Weights of a small mixture-of-experts language model, trained from scratch on English Wikipedia: a variant of Adam for the experts.
Below are experts of layer 4 (counted from 0) of a mixture-of-experts language model. Rows are named router (the router's row for the expert), up (a neuron's input weights, with its number), down (a neuron's output weights, with its number) and show model dimensions 0-95. Each number is 128 + 24 x the weight over its row's rms, rounded and kept within 0 to 255.
After each expert's rows: a language model's description of what the expert responds to. This comes from a sample of Wikipedia text that the model never trained on.

# expert 34
router [142 150 105 102 118 152  92  86 120 146 105 157 109 130 150  98 139 111 141  91 135 166 145 113  98 110 110 117 147 147 113 146 144 130 100 139 101  87 200 153 173 133 186 113 139 149 107 150 148 154 112 167 104 132 125  74 119 173 128 117 131 142  95 109  98 151 139 134 170 134 106 119 130 115 156 147 137 126 149 129 105 125  88 104 120 152 118 101 141 119 118 106 126 145 149 142]
up0 [110 120 120 159 154 139 135 136 118 161 101 125 141 156 117 127 146 105 112 121  95 101 144  94 132 193 118 127 164  98  72 157  94 126 151 129 153 143 165 179 138 142 155  99 173 128 119 118 139 181 155 118 165 138 122 131 134 144 172 103 143 142 141  93 129 120 135 150 126 112 148 153 115 114 118 102 132 103  91 130 123 146 136 132 139 108 100 160 114 109  96 145 118 165 145 127]
down0 [129 167 132 149 115 118 151 197 125 154 111 113 124 149 117  96 139  88  93 114 130 111  94 111 112 117 111 160  85 142 113 135 126 120 154 128 162 134 156 190 120 130 146 127  94 175  94 150 163 189 126 128 147 125 104  90 157 104 138 136  94 135 107 123 172 139 136 132 139 117 137 128 128  47 160 138 146  69 114 144 126  89 114 150 160 122 106 110 149 110 102 143 153 135 113 102]
Opening parentheses before numbers

# expert 29
router [157 146 118 143 114 162 110 137 146 125 110 133 139 102 137  76 123  98 138 116 168 140  94 130  87 154 107 129 110 138 133 182 165 120 112 124 111 102 196 117 182 124 196 108 149 128 101 111 129 139 131 195 106 147 123  98 138 111 117  96 107  93 135 105 144 108 117  68 138 117  76 141 112 140 182 115  78 143 137 108  83 133 148 122 128 112  95 118 180 119 129 132 150 103 131 147]
up5 [147 154 159 148 117 111 112 162 102 111 138 153 100 115 137 143 163 130 130 150 149 145 123 115 135 100 150 127 109  68 125 116 160 103 149 108 129 127 177 114 154 104  93 162 155 135 130 100 135 124 112 125 116 142 148  96 105 133  69  69 127 115 164  99 113 105 163 132  96 107 111 132 146 124 116 128 134 113 121 147 176 119 103 123 117 124 122 128  91 127 120  91 106 149 155 113]
down5 [158 122 155 141 135 136 117 148 177 128 142 172 116 160 118 132 145 127 157 164 119 120 168 116 143 123 119 143 155 155 128 114  92 174 150 116 129 128 152 120 114 131  84 137 126 114 171 113 102 144 114  77 123 126  99  90 148 201 138 142 150 183 122 130 117 134 100 172 125 122 126 138  95 119  87 115 115 118 124 122 153 121 194  89 110  94 160 139 101 184  76 149 105 132 108 134]
Table separators, dates

# expert 6
router [ 99 132 124 123 100 149 140 119 132 125 112 201 127 110 119 104 160 132 126 149 137 149 180 133 129 133  91 117 124 116 106 124 122 117 148 139 122 102 124 110 118 166 194 125  86  84 110 145 101 184 119 246 138 146 162 124 131 130 128  68  98 145 120 135 120 116 160 149 140 109 115 113 134 160 142 105 110  84 142 120  70 113 116 123  98 133 114 127 162 133 132 126 154 122 152 110]
up0 [177 182 126  87 164 124 177 124  85 151 132 135 132  92  73 168 151 110 152  99 150  95 138 142  98 114 138 102 123 141 125 134 106  96 101 138 167 122 141 133 111  92 139 166 161 156  99 109 128 119 153  81 123 118 132 141 110 119 139 177  93 126 120 130 136 144 125 160 175 133 110 129 127 130  98 133 159 148 144 150 157  86 123 134 145 173  66 132 123 139 131 140 134 112 165 131]
down0 [143 146 162 117 150 135 104 158  92 181 122 154 201 127 103 136 162 151 158 154 140 169 169 121 111 140 127 118 100 101 128 112 130  91 126 159 110 108 106 128 182 133 164 133 170 136 112 135 155 138 154 105 142 130  63 161 125 145 134 184 103 111 172 148 132 133 155 134 114 110 102 133 143 145 154 153 102 169 145 161 140 182 148 128 146 144 105  82 132 139 123 142 139  92 132  95]
Non-English name consonants

# expert 3
router [162 133  95  95 137 115 143 120  94 136 109 174 122 120 146 103 137 127 143 106 144 153 129 121 116 113 106 105 127 125 161 134 123 112 104  95 116  82 149 188 138 139 192 156 137 104 113 114 139 125 127 133  97 119 147 102  97 180 143 121 134 145 132 156 145 110 146 130 151 107  77 105 142 147 180 130 102 137 121 100 107 145 135 103 144 101 143  95 141 135 129 105 151  99 176 116]
up0 [126 119 153 125 154 172 119 145 146 142 123  85 137 114  98 189 142 134 157 163 104 160 129 138 106 130 122 124 117 153 104 120 152  99 135 161 106 127 131 101 117  97 163 144 147 104  97 118 137 151 108 115  98  63 156 105 172 119 140 126 136 121 149 114 135 134 144 141 129 152 129 129 140 131  86 141 135 131 141 101 146 107 173 113 122 162 116 108 106 131 122 129 167 125 132  95]
down0 [140 103  94 114  95 123 133 102 162 150 131 106 170 132 127 140 129  89 115 174 114 168 136 116  93 133 147 121 121 119 107 169 169 136 104 148 145 104  87 151 117  97 158  92 133 106  93 137 152  66  88 105  85 106 138 139 102 116  95 207 119 101 126 171 152 110 118 115 139 139  90 117 179  80 151 153 120 115 133 151 127 184 176 114 110  96 104 111 114 147 156 176 117 130 123 132]
Noun-phrase modifiers

# expert 57
router [141 155 112 126 113 149 168 114 116 149  96 175 111 132 158 133 123 112 159 143 139 154 120 125 116 129 117 139 144 142 135 157 129 112 140 109 128 104 157 153 146 158 159 157 133  91  92 115 123 142 128 185 131 141 171  85 117 136 123 129 122 131 148 137 101 144 150 117 142 101 104 128 124 147 139 127 105 172 100 104 117 108 135 122 128 106 122 157 129 112 114 127 152 121 110 140]
up5 [180 126 135 128 138  97 152 136 106 153  97 122 119 140 156 147 106 111 125 163  92 131 148 118 180 129  94 136 112 148 110 163 121  85 115  94 116 152 131 141  81 147 156 150 134 159  82 110 116 119  67 120 153 127 141  94 124 122 131 142 141 149 150 126 139 101 103 137 128 123 105 131  75 134 157 157 123 154 156  87 123 104 102 162  77 144  97 176 141 114 142  84 137 114 118 108]
down5 [142 126 141 144  84 181 147 121 122 136  95 158 103 119 138 154 132 105 134 139  99 126 136 119 137 119 143 144 179 102 116 156 157 127 124 107 163 135 134  97 102 134 136 164 141 154 119 127 148 121 134 111 114 127 160 114 128  83 132 119 119 172 116 154 157 128 129 151 130 116 146 129 123  91 103 124 166 133 140 104 136 131 108 147 120 128 131 192 141  76 162 136 151 115  88 150]
Name-initial capitals

# expert 19
router [129 157 117 112  88 109 111 146 137 132 105 162 120 137 110 122 137 110 143 115 143 162 118 157 102 114  86 146 108 122 104 168 144 140 129 144 114 106 208 160 186 123 175 120 131 119 108 139 167 148 145 134 116 116 113  81 132 163 127 131 102 139 138 111 136 105 116  96 120 149  83 115 100 137 147 134  93 133 128 102  87 154 181 133 112 115 115 108 137 121 124 139 126 106 122 128]
up0 [140 146 134 157 134 158 124  99 119 117 121 129 121 134 119 156 122  83 131 114 127 105 163 137 109 129 133 133 135 128 137 130  98 137 137 116 128 140 113 173 135 130 185 108 134 101  78 132 113  95 114 120 149 136 142 122 176 168 129 108  89 110 125 140 126 132 133 154 112 125 106 125 111 125 100 141 102 135 164 169 144 162 132 127 133 114 107 153 158  95  84 114 115 125 136 110]
down0 [132 100 106 104 117 143 118 167 130 102 159 123 123 118 121  90 129 125 168  86 137  66 122 146 161 129 145 161 161 128 138 147  78 128 150 138 134 109 140 138 123 119 125 172 135  86 176 166 135 119 162 138 144  72 128 107 135 183 118 153 117 121 115 121 115 130 128 118 161 136 142 103 154  80 129 136 118 147 111 151 129 112 120 123 145 144 138 110  97 143 114 143  88 164  86 113]
Age and range openers

# expert 38
router [124 115 125 149 149 138 134 132 139 143  85 209 145 136 159 103 152 127 159 120 128 153 146 128 101 144  92 137 111 116 126 146 120 125 145 115 115  91 105 110 119 138 149 116 141  93 116 104 123 205 116 255 134 154 138 112 146 142 164 107 132 112 137 146  95 118 128 146 153 131  91 148 116 121 153 121  87 102 132 126 104 122 121 138 107 106 158 114 145 136 100 106 163 121 131 146]
up0 [116 133 122 110  57 114 105 106 106  79 104 130 108 111 137 103 142 115 107 136 150 123 155 145 156 139 106 104 124 110 156 142 153 101 154 138  69 162 150 138 106 112 147 157 184 121 136 157 179 154  92 110 153 143 116 146 126 123 138 120 111 126 107 161 150 102 170 150 160 139 126 130 116 130 171 112  97 118 167 168 129 150 117 123 140 111 120  83 159 119 140 108 132 128 110 136]
down0 [114  96 107 153 153 121 102 154 110  99 132 120 117 119 134 149 138 175 124  93 168 118 126 154 104 143 128 108 119 108 139  86 146 132 185 149 154 144 118 108 149  82 140 113 112 139 141 107 106 146 141 130 138 120  73 178 117 109 133 125 155 129  98 112 108  96 107  95 175 121 100 135 124 187 104 125 148 109 101 119 174 119 148 138 133 177 154 111 132 112 143 136 141 121 155 175]
Personal name pieces

# expert 2
router [127 140 138 146 134  90 133 138 123 175  76  95  89 131 134  93 119 105 157 104 118 113 119 141 104 151 109  98 129 138 138 129 173 116 105 127 105 101 180 125 118 133 150 122 132 122 121 130 169 234 114 151 113 138 102 117  97 161 125  42 115 129 153 132  94 107 128 117 123 134  90 141 163 158 130 142  93 146 107 117 145 118 112 118 129 157 141 105 140 112 112 119 130 124 151 124]
up0 [ 90 136 122 188 179 108 115 146 127 125 140 105 165 126 123  97  88 133 133 141  97 136 118 153 115  90  76 139 104  92  73 120 155 123 178 118  98 149 108 161  84 139 129 121  93 115 133 113 146 116 118 164 127 133 118 146 113 116 106 109 100 143 101 119 101 115 169 138 163 112 133  91 131 173 132  96 100 130 137 143 172 171 130  93  82 124 162 121 122 129 121 135 170 147 126 129]
down0 [138 146 122 139 113 114 141 145 158 127  90 128 158 126 173 148 144 142 129 120 138 109 142 136 119 104 147 151  54 122 134 118 133 112 112 124 166 150 115 137 150 121 133 156 110 140 126 139 148 127 179 129 148 128 159  69 150 153 141 108 119 135 146 119 130 119  94 158 103 131 115 119 103 159 165 127  87 134 119 113 103 122 154  91 115 147 174  80 125 126 141  88  99 127 134 144]
Verb stems, mid-word pieces

# expert 23
router [116 155 111 144 131 116 149 109 129 127 107 191 135 112 151  95 141 115 141 130 113 140 130 138 120 119 113 143  90 129 136 140 134  91 123 155  74 100 125 103 154 129 164 146 143 136 100 130 123 182 131 232 147 135 158 106 134 149 115 131 133  95 139 138 118 143 143 111 135 114 104 119 142 144 136 143  59 132 117 129  66 140 144 128 116 112 120 130 134 110  87 115 193 146 167 127]
up0 [144 115 136 127 132 145 115 103 105 110 103 150 127 155 136 109 128 129 112 141 154 124  96  94 149 141 140  80 143 142 133 170 101 142 119 100 150 126 118 135 158 142 109 107 133  94 123  97 135 112 147 139 115 146 117 111 149 166 142 155  65 103 109  62 141 143 145  90 149 146 117 134 116 147 126 127 124  91 135 170 140 125  74  94 133 133 112 115 131 125 145 117 122 150 131 154]
down0 [121 147 128 155 153 178 122 123 148 114 159 122 136 132 128 134 154 117 184 131 102 147 138 136 154 163 125 135 107 122  82 105 100 105 187 144 101 138 138 119 144 177  97 172 161 136 154 138 115 139 108 120  92 118 111  70 160 168 151 131  77 112 145 107 124  63 157 152 115  93 160 125  50 117 123 130 105 115 122 122 127 171  97 123 113 126 127 124 109 151 148 135 154 105 143 129]
Given-name pieces

# expert 47
router [101 127  93 153 155 122 153 143 141 128  91 182 124 136 126 101 149 110 134 118 125 115 163 106 106 142 122 135 106 116 102 135 131 136 177  98 158 129 120 115 126 148 180 113 149 116 106 118 128 198  99 200 107 158 118  84 147 131 165 119 127 142 125 128  95 126 136 132 136 129 107 124 119 131 140 147  86 135 107 110 112  99 106 107 108 114 129 127 142 123  93 128 123 133 151 152]
up0 [131 135 114 102 147 140 151 156 170 145 123 142 159 126 113 133 114 158 122 140 170 102 120 158  78 155 149 133 189 102 124 139 127 155 149  77 107  90 136 138 121 128 113 139 124 138 110 136 138  95 129 145 101  96 153 148 110 156  92 156 150 119 159 104 171 158  55 118 158  96  89 110 113 100 106 155 136 134 117 172 147 150 120 111 149 124 127  93 118  93 144 137 124  87 147 107]
down0 [117 137 139 100 118 114 120 143 123 182  93 145 119 117 141 136 131 170 109 118 142 105 152 199 100 104 160 111 159 177 142 112 122 144 123 140 138  98 151 110 156 159 143 125 120 103 123 131 143  65 111  89 145 124 115 132 100 111 129 181 169 150 117 143 142 194 131 153 161 136 133  83 139 157 126 134 110 154 177 119 104 113 138 117  88 144 127 117 124 136 128  96  86  62 112 138]
Proper-name inner pieces

# expert 5
router [128 132 159 143 149 141 151 119 159 123  93 175 142  82 155 115 139  90 157 116 124 158 146 123 124 137 130 100 117 121 122 152 129 157 124 110 113 113 177 162 138 149 175 145 126 101 137 164 128 132 135 167 104 135 134 144 132 134 112 117 118 153 137 151 104 145 168 125 141 129 107 120 164 118 140 136  94 146  94 137  83 114 136 120 130  98 121 151 168 124 130 108  98 136 148 127]
up0 [158 141 143 145 114 131 178 104 119 154 110 139 110 134 141 147 158 139 109 116 164 100 118 136 117 143 127 133 142 149 157 113 118  91 137 147 160 144 113 123 138 127 114 152 177 135  85 147  95 179 148 129 195 102 106 117 157 105 143  94 147 146 143 113  83 160 108 144 126 134 117 123 118 139 102  91 178 113 107 107 104 143 141 161 144 145 111 140 136 139 115 121 132 147 149 142]
down0 [140 128 118 154 128 126 139 137  92  95 134 135 134 132 103 140 102 141 109 101 137 123 132 122 155 104  98 146  82 106 143  79 107 113 125 133 177 110 117  89 133  96 113 151  99 131 116 149 128 186 141 113 127 123 110 109  96 111 113 115 179 126 168 137 117 125 152 142 142  78 127 124 104 100  99  75 139 145  97 151 107 109 155 120 162 121  90 138 109 144 123 125  79 148 134 171]
Lowercase word-initial fragments

# expert 40
router [135 147  95 136  72 150 139 137 146 157 125 148  97 129 136 116  94  89 123  99 148  96 158 149 111 145  76 124 111 161 115 162 110 111 113 163 122 113 172 150 190 136 171 103 127 131 132 104 156 163  98 148 113 114 124 102  87 196 142 138 115 100 108 104 148  99 132 116 163 140  67 100 125 123 137 124 121 158 131 101 108 138 131 108 122 151 109 120 137 131 125 111 139 114 144 112]
up0 [106 147  96 154 123  96 147 194 126 139 108 139 122 110  81 170 125 122  97 144 116 127 157 116 143  97 164 163 100 155 150 118 136 124 116 123 101 183 104 117 122 103 120 103  96 172  80 105 164 123  97 160 126 143 134 137 152 108 101 146 123 112 111  93 138 145 165 118 116 144 148  98 104 126  69 164 114 140 127 137 121 169 114 124  98 123 114 130 135 138 105 124 161 149 142 105]
down0 [142  84 111 129 121 151 125 138 104  97 111 120 124 151 132 123 103 116 105  70 154  86  98 126 146 139 114 161 146 110 131 152 156 177 145 142 114 127 116 116 147 142 102 119 160 121 116 134 120 151 141 195 137  97  78 123 149 116 118 114 117 105 149 175 147 108 174 104 128  99 164 166 124 108 119 135  97 120 172 167 113 121 140 143 165 124 130 125 147  84 109 165 156 118 112 145]
Prepositions and digits before numbers

# expert 61
router [132 150 100 125 131 119 148 110 121 162  95 156  98 144 127 146 106 102 160  96 131 144 128 116 141 116  76  97 122 126 128 100 126  83  91 132 129  98 191 173 137 131 185 117 112 128  93 108 135 170 122 140 120 121 163 102  90 166 125 128 134 141 128 171 152 141 149 128 151 110  65 108 151 160 141 162  78 166 138 153 107 139 142  99 129 132 110 121 162 115 103 113 175  96 196 105]
up5 [110 103 126 140 133 139 105 110 112  80 134 163 152 138 139 108 120 111 117 128 169 150 107 165  86 158 103  95 120 115 100 145 120  97 161 128 138 114 131  81 177 105 159 117 115 144 132 160 103  97 194 139 157 137 124 106 167  82 116 175  84 153 124 160 134 127 185  93  92 148 110 155 116 139 133 115 115 123 111 109  94  98 114 132 102  63 146 120 153 115 113 163 160 169  89 108]
down5 [132 150 123 147 156 161 133  82 126 116 127 105 140 124 152 134 136 136 125 149 163 116 143 113 125 117 144  60 148 124 113 126 176 132 114 127 124 108 145 201 132 145 100  86 138  91 122 143 123 137 146 126 117 112 182 129  88 148 145 153 162 159 108 100 145 172 124 146  64 144  89 119 104 119 162 142 108 157 128 125 144 133 127  74 132 136 107 101 132 138  85 137 141 127 127 113]
Digits after separators

# expert 42
router [136 151 121 116 145 152 167 134 126 138  99 143 129  94 139 116 134 111 163 126 131 112 118 106  85 118 120 118 119 157 135 164 150  96  95 137 132  88 162 160 151 101 184 138 114 139 122 108 104 213 110 171 120 144 132 101 115 160 151 112 123 160 100 144 160 105 126 125 179 169  83  79 117 149 148 137 112 155 105 110 107 121 133 100 158 143 108 118 138 106 132 148 137 145 136 126]
up5 [127 150 114 123 102 130 106 130 111 118 155 131 101 116 162  70 121 163 134 108 105  99 141 135 106 132 154 121 126 176  93 150 173 112 153 124 132 117 156 120 129 112 113 136 143 106 161 134 111 128 140 132 147 161 100 133 107 112  99 104 141 149 109 122  97 120 124 124 102 129 131 122 128 142 155 111 129 119 134 156 150 138  75 165 145 131 132 158 132  80 124 114 104 131 120 105]
down5 [124 169 127 113 108  94 118 131 133 111 146 147 162 126 121 137 164 141 135 137 134 163 119 160 124 160 152 114 180 108 128 119 140 169 176 109 115 104 124 114 124 137 129 150  83 178 156 155 121 115 135 133 116 104 165 106 105 152 168 141 146 138 138 126 185 143 121 115 116 126 144 104 131 146 121 155 117 111 127 139 166 134  88 137 147 120 160 138  53 101 161 136 105 140 142 137]
Table numbers and coordinates

# expert 10
router [125 142 135  85 122 144 148 131 151 113 113 153 116  74 125 121 159 113 162 121 124 148 114 125 157 121 110  93 120 127 124 180 109 118 114 117 108 107 202 140 120 147 171 161 154 126 109 124 147 194 147 185 110 117 136 131 156 164 127 140 104 138 110 126 137 124 136 129 167 113 108 138 122 152 181 141 102 124 144 116 120 122 134 125 159 152 134 100 166 119 167 109 143 119 139 142]
up0 [159  95 147 168 135 155  62 121 132 141 127 143 145 113 172  88 169 111 131 163 137 138 133 171 150  84 140  86 108  82 148 154 168 135 138 145 107 127 142 178 117  86 151 113 142 159 108 153 176 192  87 123 151 110 117 124 126 128 122 129 109 150 185 120 166 110 178 114 112 158 122 190 128 129 189 161 130 146 124 145 105 169 117 123 109  99 119 102 130 131 112  87 142  95 110 128]
down0 [ 92 128  99 114 122 109 182 133 134 126 123 140 184 130 171 149  93 140 133 148 134 154 107 122 159  91  98 112 123  99 165 136 127 160 102 148 136 124 138 134 146 111 168 116 105 140 111 122 142 159 113 140 126 122 135 158 129 127 117 112 134  90 147 117 136 123 106 102 146 133 100 145 135  94 118 129 127 148 150 110 119 160 116 142 145  88 142  98 127 155 122 120 152 153 158 101]
Taxonomy and list punctuation

# expert 31
router [117 158 135 151 112 149 143 138 114 138  86 164 118 118 135 129 152 131 140 130 127 131 140 122 110 129  90 137 104 123 122 147 125 101 138 122  92 104 137 122 140 128 153 140 145 128 111 122 109 221 118 213 143 141 144 111 153 149 154 103 129  84 121 131 127 107 136 125 147 114  83 134 115 154 172 129  78 128 123 109 103 122 133 142 122  94 103  95 145 136  98  89 175 138 173 102]
up0 [143 142 108 147 140 135 183 151 102 132 114 149 106 145 150  79 114 125 109  97 126 114 142 101 118 145 148 161 152 138 167 145 155 124 120 109 133  93  89  92  89 160 138 129  78 123 134 159 132 138  98 115 100 102  90  95 139 120 140 139 129 166 131 133 128 132 157 152 129 120 130  93 105 101 125 126 114 150 127 152 132 141 139 137 132 149  60 140 142 172 120 135 122 145  94  75]
down0 [123 110 114 154 144 148 131 153 126 129 166 143 157 181 125 140 136 156 101 144 131 131 125  90 103 127 109 118 149  90  70 105 113 148 137 129 142 134 132 144 126 112 163 139 147 127 124 157 128 117 153 116 146 145 108 167 125 133 180 132 140 106 139 124 124 144 120 146 116 132  96 112 119 109 155  61 162 115 133 140 159 100 120 117 104 131 162 139 138 142 116  70 143 184 165 160]
Slavic surname endings and pronouns

# expert 22
router [119 118 114 134 116  95 163 134 141 126 101 124 148  98 140 111 132 101 124  97 132 173 138 114 123 108 110 105 125 136 131 168 151 134 104 156 126 108 160 144 107 144 159 132 126 137 136 141 126 229 119 145  95 117  98 121 120 153 162  46 114 127 129 135 111 121 196 154 143 136 145 116 138 157 128 115  99 164 122 144 127 146 120 132 145 137 134 109 174 115 111  91 145 144 157 101]
up0 [108 127 101 130 181 104 116 143 184 155 160 110  96 151 132 156 110 146 114 106 137 146  88 116  79 103 119  98 107  93 120 143 107 165 117 102 152  96 147 184 156 114 139 107 130 100 120 115 111 145 132 153 146 158 113  70 149 116 125 150 107 136  97 103 160 136 141 152 139 142 132 135  89 128 143 146 120 117  85 159 139 112 123 118 101  64 111 140 139  96 138  83 126 136 126 125]
down0 [148 189 118 176 105 140 133 128 135 128  99 147 149  98 158 141 131 127 135 145 104  99 148 131 159 142  99 100 129 147 139 113 114 109 128 139  99 110 132 126  84 150 121 138 125  66 156 114 154 143 187 104 102 118 103 142 149 120 117 128 117  71 173 136 126 168 137 116 106 119  97 102 119 119 144 148 186 125  98 136 136 144 165  98 120  88 165 146 132 110 103 107 103 137  81 140]
Mid-word syllable pieces

# expert 37
router [100 148 108  95 132 110 130  86 145 138 107 133 133  91 157 136  98 102 163 112 155 146 165 161 114  80  77 110  72 117 166 121 135 115 125 127 121 125 185 133 128 140 145 133 145 125  86 117 111 168 158 170 100 121  96 108 137 172 110 138 112 118 129 150 123 104 133 133 159 141  81 131 132 141 132 143 124 161 130 129  76 125 141  96 121 158  91 135 118 116 101 129 171  89 130 138]
up0 [176 119 202  90 134 111 119 167 144 130  88 148 107 121 120 122 132 120  87  73  86 164 176 124 160 161 130 143 150 150 167 112 106  74 142 167 122  86 143 132 135 119 117  97 137 151 119 115 105 137 125 136 138  80 168  85 150 140 114 167 106 106 143 108 168 133 158 138 132 144 113 112 116 135 118 131 107 146  93  96 121  96 117 132 135 103 150 115 136 156  84 148 104 140 143 105]
down0 [122 130 111 144 104 127 124  88 198 135 100  77 139 172 144 141 129  80 170 124 121 131 140 155 125 117 160  89 111 165 128 140 164 112 130 117 161 123 132 108  90 169 113 119  94 126 134 102  69 123 126  65 119 150 159 121 158 149 112 142 125 170  65 156 112 129 178 150 146 133 128 151  96 146 151 141 131 135 123 118 143 133 137 105 132 134 156 112 119 111 129 129 116 158  98 135]
Year and number starts

# expert 56
router [143 128 121 133 131  84 146 144 111 162  88 100  95 123 152  98 117  96 156  97 104 119 122 156 123 163 129  96 129 158 149 146 170 111  98 115 117  94 139 135 105 126 154 103 145 122 113 112 160 210 131 153  84 140 121 110  86 159 141  49 138 134 126 143 106 100 112 146 125 147 102 112 149 144 127 118 106 143 121 123 121 125 109 115 128 163 137 114 137 116 103 121 136 123 152 129]
up0 [120 165 114 134 158 138 113 153  93 113 112 135 107 117 136 120 134  68 116 120  79  69 161 113 125 146  56  95 158 123 147 170 180  95 120 167 175 146 139 166 107 152 120 174 123 155 136 133 109 145  89 144 116 140 136 170 122 165 158  91 148 127 139 138 125 131 117 144 137 139 133  80 110 183  89 148 148 126 113 157  94 107 130 112 114  63  82  90 131 137 115 132 131 125 133 150]
down0 [157 132 178 174 162 128 125  93 130 131 172 129 118 163 103 123 104 123 151 147  84  77 110  97 135 117 108 191 100 120 123 140 108 129 122 152 156 115 147 124 173 108 134 108 136 104  73 127 158 183 103 121 192 141 107 133 125 128 125 100 131 190 105 122 141 160 102 118 136 146 106 148 128 146 115 106 125 122 138 141 140 132 113 128 137 172 151 125 134 129 115 121 152 110 109 146]
Everyday action verbs

# expert 48
router [138 165  92 107 169 130 119 116 125 148  89 165  97 126 141 133 138  98 145 108 153 159 111 129 122 134 111 117  96 134 129 164 127 105 125 117 119  69 202 125 157 152 165 165 133 118  89 143 115 153  99 184  81 146 143  87 135 173 137 130 127 148 122 156 121  82 119 142 138 154  93 128 162 139 144 114 132 138 146 104  69 113  98 134 121 112 146 111 179 118 127 123 150 111 156 107]
up5 [121  99  93 134 155  98 121 152 145 139 102 139 112 104  81 137 122 113 116 125 159 121 180 118 126 119 161 143  99 122  98 138 129  98 160 152 138 148 147 162 114  96 117 165 100 145 102 176 125 141 115 146 126 108 132 152 129 114 128 114 134 111 150 138 138 136 119 139 131 102 113  95  99 156 123 109 133 109 105 110  76 127 119 160 134 154 145 111 168 199 117  85 148 139 159  74]
down5 [ 89 153 136  93 123 146 125 103 121 107 114 145 117 117 101 148 129 117 178 156 142 163 118 165 148  98 120 106 160  80 111 123  84 109 177 145 127 112 104 119 129 102 110 130 160 165  94 110 116 132 140 155 137 110 133 109 179 142 154  83 135 119 115 109 124  99 140 146 119 132 147 142 165 152 108 102 116  96 138 118 160 125 104 101 153  97 141 160  94 133 137  91 111 159  56 108]
Sports table statistics

# expert 4
router [164 145 112 138 114 154 122 111 124 125  96 135 120 106 165 103 138  88 159 128 138 150 135 114  93 148 122 123 146 147 127 146 152  90 112 135 127  67 161 160 162 146 150 125 110  99 141 127  98 135 126 181 113 146 144 131 132 174 110 138 118 154  93 132 140 133 155 126 176 143 124 121 136 123 122 127 107 148  99 136 110 127  90 112 121  96 111 122 178 129 119 113 123 127 134 111]
up5 [166 164 119  80 131 136 116 134 111 119 118 125  90 114 122  83 104 120 145  97 171 130 107 149 128 130 148 133 145 145 133 134 114 117 100 162  87 173 139 141 107 153 132 110 127 127 124 132 162 137 131 186 154 124 148 114  76 126  86 117 158  97 142 127 168 115 130  98 112  96 104 105 112 158 151 132 123 126 176  98 105 146 141 107 160 110 119 108 154 132 154 114 115 108 130 111]
down5 [123 105 113 116 167 114 116 117  97  91  94 142 139 122 145 112 113 128 147  92 137 121 140  83 100 120 149 124 161 137  94 128 132 114 119  94 134 108 170 125 134 167 139 135 154  93 125  94 132 170 146 113  81 164 139 107 113 101 124 122 138 169 104  97 158 107 117 113 146 100 142 136 169  62 137 108  99 117 156 177 165 142 138 138 123 123 142 160 144 122 143 123 113 138 107 139]
Capitalized word-start letters

# expert 35
router [151 114 122 136 145 150 154 105 141 149  64 155 113 129 145 130 178  83 158  99 111 110 137 126  85 132 117 146 143 135 169 126 159 141  93 139 148 136 173 117 161 127 131 130 151 143 120 144  79 166 119 157 135 129 116 107  96 128 141 135 107 128 116 149  97 133 113 134 129 149 111 156 141 130 154 140  79 156 118 112 107 116 144 125 116 132 153  68 133 134 116 108 181 117 163 140]
up0 [127 173 140 117 142 130  99 120 132 161 122 111 150 108 154 108 136 107  98 115 103 128 185 136 164 128  93 132 111 131 106 126  89 114 151 122 101 114 109 123 184 102 107 112 118 119 144 139 164 134 106 120 103 143 170 115  96  85 131 149 114 138 151 117 113 170 138  92 112 149 115 146  95 117 174 141 142 171 121 192 108 136 127 176 166  92 132  84  93 107 146 127 119 169 152  92]
down0 [117 139 130 141 128 121 142 160 101 109 139  99 133 127 121 137 122 163 123 192  87 125 110 152  83 107 149 156 140 151 124 123  68 118 119  95 141  99 147 140 183 126 114 140 113 109  94 126 135 149 137 113 103 166 124 135 153 156 120 122  87 145 136  89 132 132 132  80 157 160 117 168 138  65 110 142 157 111 133  98 133 160 105 139 144 108 187 113 154 164 102 109 121 160 180 130]
Roles and kinship nouns